{
  "n_layer": 11,
  "d_model": 160,
  "n_experts": 48,
  "experts_per_token": 2,
  "d_expert": 96,
  "d_shared_expert": 192,
  "activation": "clamped_swiglu",
  "moe_layers": [0, 1, 2, 3, 4, 5, 6, 7, 8, 9, 10],
  "router_score": "sigmoid",
  "normalize_top_k": false,
  "routed_scale": 1.41,
  "balance_loss": 0.000168,
  "balance_bias": true,
  "init_std_router": 0.0081,
  "lr_router": 0.00134,
  "vocab_size": 8648,
  "norm": "rmsnorm",
  "norm_eps": 1e-05,
  "tie_embeddings": false,
  "optimizer": "muon",
  "lr": 0.00704,
  "beta1": 0.95,
  "grad_clip": 0.5,
  "batch_tokens": [32768, 65536, 98304],
  "seq_len": 256,
  "train_tokens": 267800000,
  "steps": 4372,
  "dataset": "wikipedia_en"
}
Below are experts of layer 7 (counted from 0) of a mixture-of-experts language model. Rows are named router (the router's row for the expert), gate (a neuron's input weights, with its number), up (a neuron's input weights, with its number), down (a neuron's output weights, with its number) and show model dimensions 0-159. Each number is 128 + 24 x the weight over its row's rms, rounded and kept within 0 to 255. Numbers have three digits each.
After each expert's rows: "mostly gets" lists some tokens that are sent to it at least half of the time; "comes before" lists some tokens at least twice as common just after its tokens as in all text. This comes from a sample of Wikipedia text that the model never trained on. Tokens count by the router's weight.

# expert 7
router:108146136140136117095167100152125182140134117104081132137087145147157144131151116135108122134126143122139145145167086108138116114117123126116098111161144144121090144105176148134146134131089130127105122105112132132116106145150126105160143197159146085135128172130118126119141110121121117164106101180079136145181097115160126127149096144202109135170109161111143120125112111106116109123141122120088134137137158098152158116145167094101147148111117157104086124104096072125148107135111145
gate0:093147125111094136116089167169063127104153100123108148178135169138121146117117142129126140111089143171128109129124140097154159165102142145099147114151125151160091115113104120153111093106119131115123132122120144134161164150105150088119122144112144145183127129059097156146135107085131108136129129122145130087121147085155125116112073130107091140131144110121125147105118149086128123114092085083149129134134133133116158117106154152092095155123163111104135140140132132132139094109144181
up0:163113141124134135163131154149161161096154168120149127117126131111113113124125141113104156132168091136146128154139116109075121099120104138106120126126105097117193150158156154101145120154099173111145139165106076117125121113137138134127186128131094119111181147127060141166134154165088131098093141113106132109105133150114114118097142111129141114108138145120162154075095105169132154135137154083134111136136150160169128149128120132112128172104098143162145147113101121130100096108153128
down0:115119148129091120124110112108137138089131207126121125118158089109097126168127116127149133131149125093173141138087133133094096127120116113086107101129107184127111149130147107116152125131137142109087154134078141110107074114079161142145114103118124142182143127116084099144115151148117111082141159107100137138118137172140102132132145084116120170147116084137149093168109142141132151127155133118129138123127115149099149163151122168122131084127125152117148101147129086154108130141074129
mostly gets: "),", "\",", "',", "},", ",", ".,"
comes before: " ", " and", " which", " but", " who", " a"

# expert 32
router:170160154143096127124124114104075175115155125121144093138089096145137123115112143129112094144165109138144193125159141128125176093107142102133148124155120183114119112132140127133136144141125121145144130132093128116153115086122154119150116128162158106125123191146111130165158111136131097121150091134111109112109122092128134105138139119130176197120133094112130140136079150144136097115131160074075121150163126104114109134111109114122134117122142124104113148142101150129194079118109129
gate0:109139121126118097111128116149114169099167112129093152127121131163108157078099161095129111103112138151143107121118116121142135147116182137116147111131133129124088134129139130142128094094102160105128155139114126160166137120126163146132096134115171152100098146098115146129173118098118129152158132118128125113132151083175104120194098129146127148144127077136152145129104151127147090127105073149099087180137102094133180125135142129140120119083148125102142140130147123071114121101167177
up0:135135100155145133155133114111166174124194171109134106109122158166142143109079089154100113100152085141122120146128137106097131101157134126102099148116103107125150117147113157078125120122129153129145148128139112086156115113174111129111170119143143130137163128137126193124156138149072118121146103135099167099100090138119115127078119093132115099128136077109113127117102142144158154133133179086138101143138103139150124123128125148138081127134115166113110131120083114142098147123136166
down0:119152115109136154159161086109134099150160160148142086136150100139103131167104090141091082126106165151160171099115111084122134116144126091138128120117127149112141141157112063155118121141118123122099116111111149123102101070149172114131151134129101119168106091127138127108131125156124094114119173142123124092148074144090103114125127150087148151092132101117141116145092114145132151128112131097144135136096094130119144162111108138081142113131146150099139095107130141121096110093066135
mostly gets: " [", " (", " non", " (\"", " (#", "["
comes before: "1", ")", "2", "born", "S", "R"

# expert 39
router:118132143170155148093147129139092116117159126107123121140089134158163100123116149132143095116137117119093155099140082089126122113143157093102107112161156121125132198122140132111137158084159129110123143144135121120158119101115126129189160150169134117138134112141150114117132093142135101135132134169148154131170147135136155145143114163164164144114112139167124122096111118121115152133130161095091116167110164103207134128136142115095146113139123153153152125135127095146171093138108193
gate0:089111096128104128141105139190059177107106138140132129154106140164110134089118151105167152130122129124142114161101125092147152130137103140127139114135127123126116141099082108121100111122102169113107138179136134153131115106116153147129132174117099157153100124112142135136140155112119147129138146072153110093144153132163095120122081127159098148100160122132162135105102129145120121147130113138088149143118134122156101136126135127137075155084149139113141129154178103116146121075174185
up0:147135097147125139142127170111128120090184167126141132105134119141117100148148152171085130108123099137151163139177142093103126112124128138119087164127177113092157140136131153115111107120144123129170161126105088127158132127173104108121150121151143162123162126151109212148149096171100096144119115143114136138076106090085131138116163153135098130111145127111151135128074120155151132122143129102117110134144175119147114119154167138103124147120094172138102107138139128117108113119122163
down0:108131099137110135131156161137165113108123167141170136136153109103103125118131127109126125149142113102170152091085123087181132128117122119086132101145106153126102166149168124140122128131138135118121122175095154134103094056147151150121110118149148168120126098135100131146116140160116116133131147121118125079146140144099119141131167138157146121135142092157145069181083108156099121091116127093123151125115113163097101119130108161149108110083096170115119089137127144177114149148119121
mostly gets: "See", "History", " %", "Population", " Candidate", "Results"
comes before: "==", "\n", ":", " ==", "===", " also"

# expert 30
router:157167129136138134107163108149102148120147125061120108097127132136131119150147105083135143160152123128141150119177134110127151128089170133107116167146147173121121129147152122104154124143165117123099152123105106121156108109131117110161128127125172089145122178115119094156134139121127110146164091133105106119121165118140121137176123113140166175110135145140141121112116144172140138091131129073100164149135132107124110152119157123143164180110128110062123113143118120152176059136120116
gate0:141144133137119104141079115155154167121124069138108169133135151133102156123143145107151136130097179121154148114127067104127134115122168161125129134152116129130122123145143126100098111131113188135105181130111128083140131139047162121114166144109140144127129143114129121159159138123145120116148147110076133103109143094177121108133093160159087116112157154161112116132122136110179087109154137136132151150148130133148123124108106124119138125075130134104172143126152129107144099082136157
up0:166101141139138161124167126082140160101181207150144147101112126137169149154095115157124111108159122145131119116125157119118138113163118150110118133132131079151158108133137135074123172117105151130161122143155103109166107165156131132099109132156125165098159113144100154143153137173080130145124091099110125102138131131109121156082094117137118125123118121158146126107095077136144157159145165119129091155089111123145110128142152118102123146141129139151111118142118125164098099112143170
down0:086098138138116149117121111153156117103108097153161126135146161101108115134115131149088106114104116134161143106097086090098123099122141083090127075151144164117123087140128097150121115111142147125121095151148099110087100103163152133105148112126154127148124052131141140105130149090145105146172133107131156064106125137121140134108158138097127113130137100130157079167101128115132130114106156098142140113139099138134183102142110121105115109132106171144153101102109109154116107116088101
mostly gets: " (", "_{", " [", " \"", "(", " (\""
comes before: "1", "2", "born", "S", "N", "C"

# expert 22
router:143120130170105134071156146163114135131148126113066073129085144167131131145124154096160147149146127115129161131170105119106147132129164142107102113159117115154153125143124147135108175123175142086109129152119147172108136121128153135182128098120126100135143116105150121117113056169127110138135141136124157099130173117141183156132141157148147160131136127135101130118117131132140161130126151123131163129152135120154177132110139158117113114150128151110132110191078106126178108137144124
gate0:109113121125111119125098143143100136079150113150096135119100145132079156137156155105133171122154124135152119098124110107148147133093130100142161080131096097150145146099087152125128065145136177109135160141130131115169134116125151147124175151130149099139123159071094149102159143130151151155156133080124147106096121106167155129155112135174114138147118168131109137106117148098151140098120107130119148153102108102108113123091141163109124124070160147123149110111131145151141118105108186
up0:163133148143120151138132167134122154134156133151136104130113157144130142145146120139062133117172085142121126129145142094093152138142118129088137128129129107092170121155104171089114136122139140094196147163134115104176139126166105120104176128124169156110160121121097168105191146151076139093146111099104131119114138124109104160085138137123156114139148125124149145089111107114127130145138160116150120165131130143161083130137126137119142163088113175122121139149083158133104129131128158
down0:103116110144117126143140149097169113133140141150151130118108070116124124149091124119124119081120116099155128080099156106111102117087123132140121123127117133076130160152125111122167126123140146122127118082112114109158119059143152123108121067130080081152115087125116157109126116149103101149160154109080133122116119132096128093124125157137132102171131127119087097136134097130131135123103101083136181102079092150141137140126102169129132113100125153113141124126159126136085119162076127
mostly gets: " Pld", "|---|---|---|---", " Phylum", " Opponent", " %", " Website"
comes before: "|", "-", "\n", "=", " •", ":"

# expert 24
router:120127126137123166120121079162095135147122092098100119122142117165134110139117122131142092166098117080153133113140152093106128114154144103151139153144111139141099142115143105137113131109144099145141120134121076157142092112139178105112163142117174126177112143158142101119139096164097137165134095126112111135099131160168151111100143135158147164107120133111116116113160146130116174122189140120166130170164174130103099107143118130164168139155144159139136145168143135127108131069154158
gate0:134117118100112137105133146134108175119161094137109145175133136126120157111086147140123122101129138129127102126107090098132147149159134136087124072146101114149141150112123104104135113149122137119125173161134115132136161125115127150094126170097123147160107143096129145125137111108138156134147147049116116120076114144128112093137113115160115144122123111073096124100108112108197122085132093136133104144121104121119166108122133137104131128070166169114151139165139129094124114148166193
up0:136124129140136128149109180100113147092186121095174109105123135138125145121104136138073119137165117101141129137142136130100148105160109115077121157116117132112167140161096156097133159115160153070170127164127131099169115146137101123123155138139139135160186137140117181118126170169103125136118129122107154135083129123099105122088154084104131120151168142138121147116112130139109156123157163119161072153128148132129121130124115120086108138118150150147069136120109124147094124123117161
down0:092141122121115149167163110123136116077141145118147087114087107127120091147118093119108099129096091101151107113170121109095130127108126101079114117135101153104145128138135110071118120093145122130125093141101160148100125104129107125148111101116110172179128076102137120168124114126100119124136109126130162096136152126094115125113085125106153136116110109164146128173094159159147117110093118092165144116121074151122144101161118142131170102139125101099108120132105102138110125145078081
mostly gets: " Junior", " Dou", "avy", " Ret", " jump", "^"
comes before: " |", "0", "–", ".", ";", "5"

# expert 44
router:116099151158153157153094107125122135154135124141104106101121080167156118108129131127120116126151078069132128132171102154038135114144149108115114104100125115158139168107108137153186146135081121110143128144127109122168134139153115137125151145130122126143145151154148139139149091131129185172155129180085140146193124090138115156122111148150144126132100109156121100095132125117127116151112125118103116136160094114107150144123134112082125131128130122139166167144127114100150112115167127
gate0:130111144098105132131117152166107146103129118185110166121127160132099142091138160119127089124136141188179136141146148153145159127129154146124106102103127151147112123113108136107135119163111190127108171170115132132161125136124104122158093159120142168132141129078131150117168119125135086121173154088131122114113158097145107116158114143169122137153124137146157089141082123120171078141138121134148106150115122127145154114111139139119141141059142153142143094155154142106098101109151166
up0:127142093126139158167161148102128141097194156105147126130126120124160143132122132144117137117160113146116120145168169141090127104182096131094101132131120107106163149146129158110138136133141128123181117132102088124122103139200128125122159141133105155109142165146077178140164139197091107143122090133122148126124129125102126147088109162118140147154140099115186126125101133159146156131125169085138103139142102146139121128107104119111120104103145125165127154151096116132096129101109131
down0:115137134117067138126129132087130070112132152128124145100139142137120133128093092108131124109111147103154133081144115114118113137144128151093109151151143131114165113128092082157115111143160160111104131164124116154138075076151166090113099103060106113155119114180167139111113109153160128111137151103122130082127111133130113147084120137103112137177125111166149110160088138083110113090122116133115152155105094144100090140122107118138121104119133139096107119145128114122097148142119082
mostly gets: "ized", " replaced", "ious", "ained", "based", " involved"
comes before: " to", " by", " in", " the", " with", " that"

# expert 21
router:140168141137129153125146137136118116126087118083044076118160129129163113141129120110124111166139141108141152159171142114136138123153131134107088104133160137128127132093179143147128100098123108124079171139110134103147090158083141107163146161172146126146136160131130174119156116159120138119090129176136147194120137143127121121140139116162130140132119160144103129115132109114122167173129114118121147154126136059138127131174149143162125124104126116103142136122116087119141086110133143
gate13:154137132095110110111172124122096161094133129097097153123113146142151132111084115160122120129151129089117095157147090094136124142136125114137112065165071115106119124129138120189155149138119160080122120123140142085166098153103139129145095081147135134151155073135122103094132169125163125128171090100134137100115127136103179141079126115153123131126123119149158144121122127136155129099147110156123132137139104136142096134113135138121149082153123112094168138134166116090120127091090139
up13:104181106098135157104125123132135119142124142135171133113144091152134153125085158142112132125141137110144142141111130107153159112118109135119127111138162089100077124123147147120109151112153115176142141141085141169104125130132148154104052154104175109144140151142131156154120105176132115112131149145161165119130116133170074089134166144117112185161125160120156126123154121149115164120103106111126120068136100106145134073173123108106128110153119147145118116138104133157113099124093113
down13:112131137144122136119129099150113140096177140133099141109132120149144124120112118124107137102172086151107160098123160070142136146083119063169154105080128084170129155170128114163105111128127105123136134155120123158097121109101126120125122162126141166088096130126139080113086110151105120103125075081125110138085100106142127082147118122121140112097134131143111120163120153166111130122157134152132129157097102097151119113179127085124153125139121087119104137116123158167134131118118096
mostly gets: " ==", " ===", " ====", "\")", "\"", "idae"
comes before: "\n", " (", " and", " is", " =", " The"

# expert 8
router:139164127150151155059107098141138120105119052091132075112130139165159121150112126093151105141153120082126120125178087093113113139146165115149115101115115119142109147132151140103147156129121115120129114151117092126131111154128164128132139187118128120164169161122100129125112119123092143154133152168122133173146138101122139114123114111132161132136132108108139086096131092132180139129115095118143121176120175107171152117165137117085111094154134125090148131129112135127105136138095118
gate0:099102113121138102110108133177129130108129122130086142171107162129126153098130142130145110118106110144139121153119113126180170100117137132119160098117103117101083099098113142103119099155112170165093174143162139135161110105093171133121112138129154129126107111093141143141183127134120119152172126091109130091093151134179129115167133120137125164112141123134141108123095110116159107124119088181102115155115132086124181070121142114115105117083103112112149126147148127117159121122150167
up0:130167109111132104152150099094165156117147166141140118109139168139119119142134112149113107133116073110138138144108117141064141105144128141147102121094133125137152114133145153071128115140104132099152134109075126116148155131135123117102174122149111142132166096173124162151148116155102097110090100093111119133090118124113163142106145120136082154109110083126120197103075106151143156156145115116139098144135137149151094120134144156137154132113118172108139146138065134110090138115153134
down0:123133131152108159112097116146100160099131137138171097125136135117113143151116120150112100104122140111163142077131093108108146134154117113069076119125110159087107142168147096123094119167126142103112113111123141157143130104121110167060111175100130129161155090204152103110143096126130093137146138159131158105133124141124120119139109120112151107127106125140122093153094115141108139107140145116136174112127103174156115100082115125095158148114147180132132127123118143150091132127107090
mostly gets: "ities", "ures", "ments", " songs", "ines", "ations"
comes before: " of", ",", ".", " and", " are", " in"